Experts of a small language model.
Size: 11 layers, vocabulary 32000, 36.6M parameters.
Experts: 40 experts in each of 10 layers, 3 picks a token, a shared expert of 128 neurons.
Training: a variant of Muon for the experts, 239M tokens, 7303 steps.
Below are experts of layer 2 (counted from 0) of a mixture-of-experts language model. Rows are named router (the router's row for the expert), down (a neuron's output weights, with its number) and show model dimensions 0-191. Each number is 200 + 30 x the weight over its row's rms, rounded and kept within 0 to 999.
After each expert's rows: a language model's description of what the expert responds to. This comes from a sample of Wikipedia text that the model never trained on.

# expert 33
router,232,160,181,172,183,227,138,194,268,180,253,233,239,184,175,157,176,201,194,125,163,217,173,223,190,224,233,249,243,218,216,183,220,181,252,215,198,241,213,197,128,191,229,188,193,269,192,201,194,215,207,216,192,173,192,181,146,145,218,163,183,237,210,200,246,219,210,205,236,175,207,248,160,215,226,173,201,227,224,221,190,227,190,212,175,201,177,182,203,173,177,230,261,194,216,242,234,205,208,179,196,178,117,202,197,194,210,156,181,197,221,252,206,256,191,172,232,174,200,226,200,152,188,169,169,200,204,192,245,158,159,181,176,243,226,204,245,173,230,188,180,175,199,218,204,234,176,224,202,233,250,262,202,232,234,206,156,173,157,227,222,169,164,183,238,204,189,237,189,216,246,195,162,176,194,225,213,180,182,225,203,190,200,167,227,161,269,273,208,164,187,200
down0,174,193,225,190,190,240,237,177,191,220,157,227,177,215,223,193,187,248,184,226,155,241,186,208,172,212,202,188,220,212,180,209,128,226,192,167,168,184,184,247,212,227,211,248,158,165,228,146,205,178,176,213,192,186,172,236,228,183,180,186,210,199,202,180,263,205,183,121,224,238,226,151,185,181,210,183,203,230,168,222,299,195,231,172,170,179,213,157,159,198,218,146,189,162,215,173,211,194,244,186,186,178,194,153,201,185,254,251,184,221,187,233,129,185,228,220,173,237,174,224,185,169,215,192,180,157,198,206,169,214,194,217,216,169,239,236,199,162,198,192,204,182,255,274,178,181,213,214,212,202,174,194,206,201,183,172,137,186,194,213,258,277,214,197,217,200,194,218,168,228,241,171,175,220,187,169,229,271,202,271,188,195,179,189,215,166,239,239,252,216,185,184
It responds to: Forms of be (was, is, were, been) after a subject, plus table pipes and == section heading markers in election and history articles.

# expert 32
router,152,231,218,154,255,177,187,241,180,212,229,165,179,251,244,238,189,235,162,189,184,255,222,198,204,267,182,226,206,158,229,208,176,244,162,260,195,221,231,232,230,236,180,243,187,215,253,196,141,177,181,198,178,227,236,227,229,204,239,224,188,169,185,180,195,153,151,234,204,236,169,136,252,196,186,213,188,237,180,208,241,185,218,211,236,169,225,202,207,224,110,208,187,201,218,161,152,225,210,206,162,184,234,217,248,196,227,165,180,237,198,203,202,195,176,159,196,228,180,218,210,214,183,203,209,196,189,194,173,263,195,202,195,195,215,152,169,150,216,242,151,220,214,195,175,180,197,198,192,216,203,137,249,166,141,247,219,210,200,186,217,198,199,220,236,182,171,179,173,195,223,243,150,213,188,213,158,181,215,206,178,161,207,198,243,197,271,232,260,188,188,232
down0,230,138,248,261,229,133,212,208,244,150,180,191,173,213,217,144,217,208,194,204,174,210,203,236,223,163,197,201,179,206,199,252,182,199,208,195,209,207,154,197,204,198,153,162,177,218,191,173,204,260,218,214,157,217,178,189,237,164,198,176,201,275,216,186,147,241,182,178,221,222,134,194,193,233,244,225,193,192,167,176,161,208,185,264,210,241,224,230,124,234,253,199,166,189,206,214,205,205,222,206,184,180,146,227,195,122,174,160,205,178,218,230,192,223,208,232,178,163,210,240,222,197,205,155,250,167,196,187,195,209,244,175,178,196,200,194,196,164,167,180,195,193,217,155,196,209,155,155,194,224,207,223,176,249,163,196,171,240,183,190,168,224,202,195,196,232,281,235,167,195,181,226,187,189,203,218,158,167,185,174,230,278,238,155,206,204,198,164,211,180,235,227
It responds to: Line-initial dashes starting infobox fields like Elevation and Coordinates, hyphens inside compounds (re-released, Alt-country), and degree values in coordinates.

# expert 16
router,203,238,225,156,232,215,211,206,223,185,265,193,260,222,220,243,235,235,214,182,228,159,240,177,203,228,201,201,240,230,177,151,173,198,160,204,255,174,269,221,182,237,228,260,163,240,174,216,183,171,236,199,203,245,195,172,174,236,169,176,197,222,238,227,212,271,186,285,184,191,177,255,180,230,183,229,219,186,163,189,191,210,169,142,158,203,192,212,235,258,196,250,209,205,185,188,184,253,200,210,225,247,254,173,169,153,145,185,217,207,214,228,150,168,211,151,215,172,201,185,234,198,200,214,185,139,190,186,206,174,166,163,200,185,184,216,233,210,178,184,174,219,224,185,216,227,200,238,211,158,213,186,177,181,183,215,144,222,174,177,210,192,202,163,163,151,194,234,153,180,153,228,173,199,230,174,181,198,246,201,196,171,198,155,192,214,161,206,215,208,142,174
down7,188,178,223,211,176,217,229,179,212,157,166,211,194,186,201,183,130,178,156,185,169,193,211,234,154,190,224,204,165,147,205,201,212,190,186,201,159,220,133,251,168,252,220,218,247,179,181,224,210,241,168,199,198,232,203,200,263,237,241,232,273,165,227,224,227,211,155,172,223,211,265,216,247,189,164,224,227,202,199,194,202,226,222,210,240,194,194,167,251,210,180,245,156,234,176,163,206,216,209,233,206,147,222,213,230,212,243,229,227,204,184,202,225,211,227,232,203,180,177,150,162,183,215,198,178,217,163,202,175,155,178,188,181,225,177,189,228,160,205,241,190,226,170,172,236,184,189,203,246,236,175,156,170,138,204,165,186,237,140,198,198,227,196,183,239,194,211,203,195,156,112,199,215,163,211,206,214,205,191,127,204,219,252,280,199,158,182,220,185,185,175,172
It responds to: Common nouns naming institutions, fields or careers in biographies, such as film, music, football, school, government, and Education in infobox lines.

# expert 37
router,195,222,135,150,201,167,234,187,191,163,264,227,214,195,124,213,237,214,223,228,184,229,207,201,200,197,160,218,211,223,188,187,242,202,195,180,192,210,188,210,220,208,204,133,222,202,207,215,222,168,257,234,168,216,183,204,168,211,177,204,196,206,247,218,222,236,166,176,240,195,151,207,269,171,158,202,234,184,212,138,162,156,186,178,195,223,206,258,237,240,202,191,189,186,176,183,187,204,171,206,201,186,220,204,166,199,202,234,228,165,196,225,243,198,233,212,187,213,250,191,214,176,179,186,229,176,192,252,174,214,199,196,151,218,186,240,235,213,140,213,174,157,213,180,218,205,161,297,236,224,153,205,182,187,247,219,224,187,181,191,226,134,219,129,235,207,249,212,217,166,194,227,180,224,223,198,239,174,234,159,175,181,176,256,188,173,210,186,144,190,267,252
down7,183,206,169,162,186,232,198,135,253,230,190,188,217,231,172,212,220,273,233,208,175,223,242,185,194,166,178,199,244,194,183,227,220,180,259,271,217,216,196,203,182,152,181,161,220,196,225,237,212,194,200,152,170,165,241,184,208,205,266,189,193,200,179,216,212,171,181,245,232,144,235,246,162,212,144,160,200,272,234,182,251,231,171,222,194,193,243,186,205,182,161,160,230,198,194,172,199,174,175,212,211,221,193,118,244,186,153,193,137,151,225,156,215,226,202,202,181,190,259,208,185,156,221,181,242,192,208,212,179,179,200,193,172,190,167,192,189,185,215,174,215,174,185,147,151,218,159,199,230,190,184,210,235,195,212,212,217,236,173,187,192,208,196,212,169,146,242,207,211,176,125,199,152,194,199,212,223,182,228,186,212,233,218,254,154,177,225,200,226,210,147,234
It responds to: Plural "s" endings and common head nouns ending noun phrases, like people, games, members, season, days, album.

# expert 35
router,183,159,199,201,168,210,215,192,207,177,198,180,184,137,155,238,167,276,208,172,253,195,279,311,215,209,156,124,186,184,191,193,203,257,198,206,206,162,134,205,232,174,161,197,244,179,208,160,236,216,239,222,182,171,192,267,183,179,192,221,178,250,187,172,224,233,215,211,234,190,194,199,185,192,205,181,190,255,217,244,236,217,198,194,179,187,192,235,188,212,147,170,199,210,194,151,209,184,180,159,207,239,198,170,215,187,177,188,196,234,228,243,204,192,225,290,180,185,200,221,210,173,208,170,168,243,193,173,270,197,190,212,205,202,202,198,154,224,204,155,207,203,213,168,214,193,206,245,202,247,218,204,148,251,201,176,218,220,196,232,264,220,219,211,236,190,186,204,175,205,224,183,212,245,194,202,231,240,194,187,231,211,184,219,137,164,181,216,155,188,234,199
down0,179,230,204,241,174,196,178,210,241,171,136,193,225,188,262,198,233,211,200,186,155,235,224,158,228,197,204,193,241,201,251,219,215,226,184,159,212,205,146,248,215,169,234,182,205,222,232,213,210,192,223,261,172,225,170,198,184,221,178,177,157,245,208,187,206,209,194,226,176,198,191,238,214,117,194,138,188,182,169,205,196,199,198,240,145,178,189,246,226,216,206,223,239,168,211,139,168,237,234,217,219,277,226,167,231,203,137,124,223,232,226,222,242,241,248,185,218,223,218,198,183,226,184,245,178,204,238,192,228,190,197,220,165,220,157,157,146,197,148,229,192,180,185,212,166,206,185,181,231,212,193,173,211,237,109,169,170,208,194,188,222,189,176,229,199,201,161,176,181,169,225,251,183,215,161,173,218,171,179,240,229,187,245,165,214,175,185,176,180,219,207,178
It responds to: Ordinary nouns and pronouns after an article, often military or organizational: species, system, station, commander, single turrets, plus it, also, they.

# expert 27
router,206,174,243,192,166,238,140,223,230,188,218,162,202,219,172,210,116,263,191,169,185,162,202,174,240,209,197,153,198,242,198,199,196,153,164,168,160,219,178,194,199,196,164,232,143,250,209,162,211,243,218,187,201,213,201,207,217,185,242,187,216,172,202,192,198,207,246,239,182,178,190,247,206,167,216,226,234,162,216,206,202,166,218,180,189,208,164,244,227,128,208,200,162,247,216,172,209,230,168,182,166,188,163,188,194,231,150,151,199,175,221,184,186,186,145,196,204,228,198,271,205,160,238,226,214,121,226,163,245,196,200,154,214,154,257,194,212,203,245,219,173,207,177,158,204,243,285,197,173,194,213,193,212,250,208,168,170,129,213,156,215,252,184,231,184,225,188,211,211,220,222,207,220,198,202,204,155,198,184,172,201,216,176,237,238,220,228,163,172,169,191,186
down0,184,198,248,196,193,206,191,252,219,205,210,222,196,187,215,194,249,202,89,195,141,260,246,167,171,196,218,239,180,191,228,204,196,207,197,184,182,217,215,223,230,195,196,166,151,219,221,266,184,227,160,225,180,219,154,183,207,201,209,168,187,246,196,204,186,275,168,171,164,233,236,146,123,207,211,219,192,187,211,218,158,227,167,222,197,194,188,167,171,146,269,202,207,174,173,160,194,186,201,204,225,244,141,181,224,160,191,187,146,159,241,199,203,181,230,237,204,205,211,236,207,216,226,200,212,269,186,177,195,175,229,178,179,190,235,178,235,209,216,200,230,261,263,186,229,158,189,236,177,191,228,222,204,192,145,233,180,163,183,201,216,188,234,198,131,237,173,164,174,239,218,202,215,157,171,241,189,253,240,178,194,211,218,186,228,187,195,209,195,196,169,217
It responds to: Minute apostrophes in football goal lists (54'), commas between place names (Dayton, Ohio), and capitalized name parts like World, National, Maccabi, Civil.

# expert 6
router,223,185,189,219,241,201,238,193,160,168,227,239,224,222,227,231,185,261,204,182,175,166,189,212,172,210,211,201,164,209,144,229,241,219,185,232,201,204,195,168,202,267,228,149,175,236,229,190,186,178,238,224,234,252,209,246,230,236,223,143,168,183,228,206,245,233,157,235,208,206,203,236,141,204,160,164,200,222,163,185,209,211,214,166,215,223,139,137,245,200,201,121,181,203,209,162,217,192,213,245,192,224,183,198,216,213,176,179,179,205,226,148,210,195,194,209,207,143,240,190,223,243,220,129,169,205,227,186,177,191,197,209,193,176,185,211,190,151,194,257,222,168,209,184,210,197,184,212,175,217,208,215,202,254,230,276,204,216,192,145,208,221,187,204,220,178,241,199,208,180,234,250,220,147,207,244,194,189,244,242,222,264,223,186,237,134,208,159,165,231,178,186
down0,177,190,243,209,164,199,234,194,173,248,235,194,193,264,171,193,190,200,236,158,214,197,216,214,180,207,159,204,177,211,156,225,222,238,245,201,202,209,238,289,109,233,263,191,207,190,176,216,239,208,147,222,207,186,237,222,166,226,213,186,199,181,168,172,206,182,201,192,194,182,172,190,230,169,189,225,182,233,175,188,211,254,138,214,209,246,192,201,190,177,188,206,212,198,181,168,197,215,146,213,185,165,164,261,180,217,188,190,244,245,198,235,170,162,234,243,251,192,162,182,188,215,171,223,190,191,209,277,139,220,194,189,174,123,168,161,220,168,212,221,177,226,188,192,198,224,184,161,224,196,197,183,176,184,161,151,162,144,232,227,208,183,208,241,204,228,223,269,183,186,237,220,183,254,196,164,200,160,185,238,178,190,258,209,244,223,187,199,218,169,215,173
It responds to: The pipe character dividing cells in Wikipedia tables, plus semicolons in score lists and citations, such as 1; and ISBN.

# expert 4
router,195,245,193,203,202,232,230,211,174,171,207,168,170,218,171,216,200,141,159,209,217,130,171,172,240,212,228,253,207,209,199,201,164,162,221,201,175,187,273,145,258,177,200,204,221,258,150,192,157,236,241,228,205,211,209,205,239,227,217,141,181,214,228,226,184,200,212,208,247,132,151,248,202,244,200,241,195,185,191,195,198,197,171,151,215,202,172,183,222,253,179,280,144,180,182,244,221,175,211,217,188,178,256,242,183,202,188,158,166,238,163,168,166,203,191,169,156,244,172,208,246,193,150,181,225,237,205,172,144,212,188,183,180,170,155,200,189,266,207,191,196,181,192,200,231,159,166,182,207,218,197,203,177,215,162,190,236,232,156,227,186,211,236,189,171,160,222,188,246,181,191,167,175,161,239,143,195,151,207,191,234,202,204,195,216,192,194,216,199,204,194,179
down0,237,191,196,225,198,206,217,244,219,124,239,186,193,222,188,250,120,207,207,203,180,193,153,177,241,286,240,193,192,195,228,218,210,207,221,235,202,211,225,188,184,197,177,238,206,164,170,137,204,191,133,195,215,194,159,207,174,176,197,227,143,248,216,195,164,308,188,166,177,220,194,240,184,222,230,229,164,202,233,222,232,208,163,225,168,223,190,248,155,192,229,177,233,168,207,259,194,179,194,161,244,213,193,156,195,186,196,225,195,201,182,214,220,156,240,207,184,198,221,167,187,179,183,186,194,218,203,202,218,201,195,212,214,175,201,157,177,199,228,194,192,177,262,198,239,167,165,172,257,198,214,261,209,169,184,150,168,241,159,214,233,192,167,212,181,213,160,218,203,151,215,168,194,137,216,144,215,174,213,198,183,229,206,183,116,208,198,245,205,215,208,179
It responds to: Closing pieces or short words ending a term, such as compass letters after degrees (°W), -ist, -core, season, share, Majority.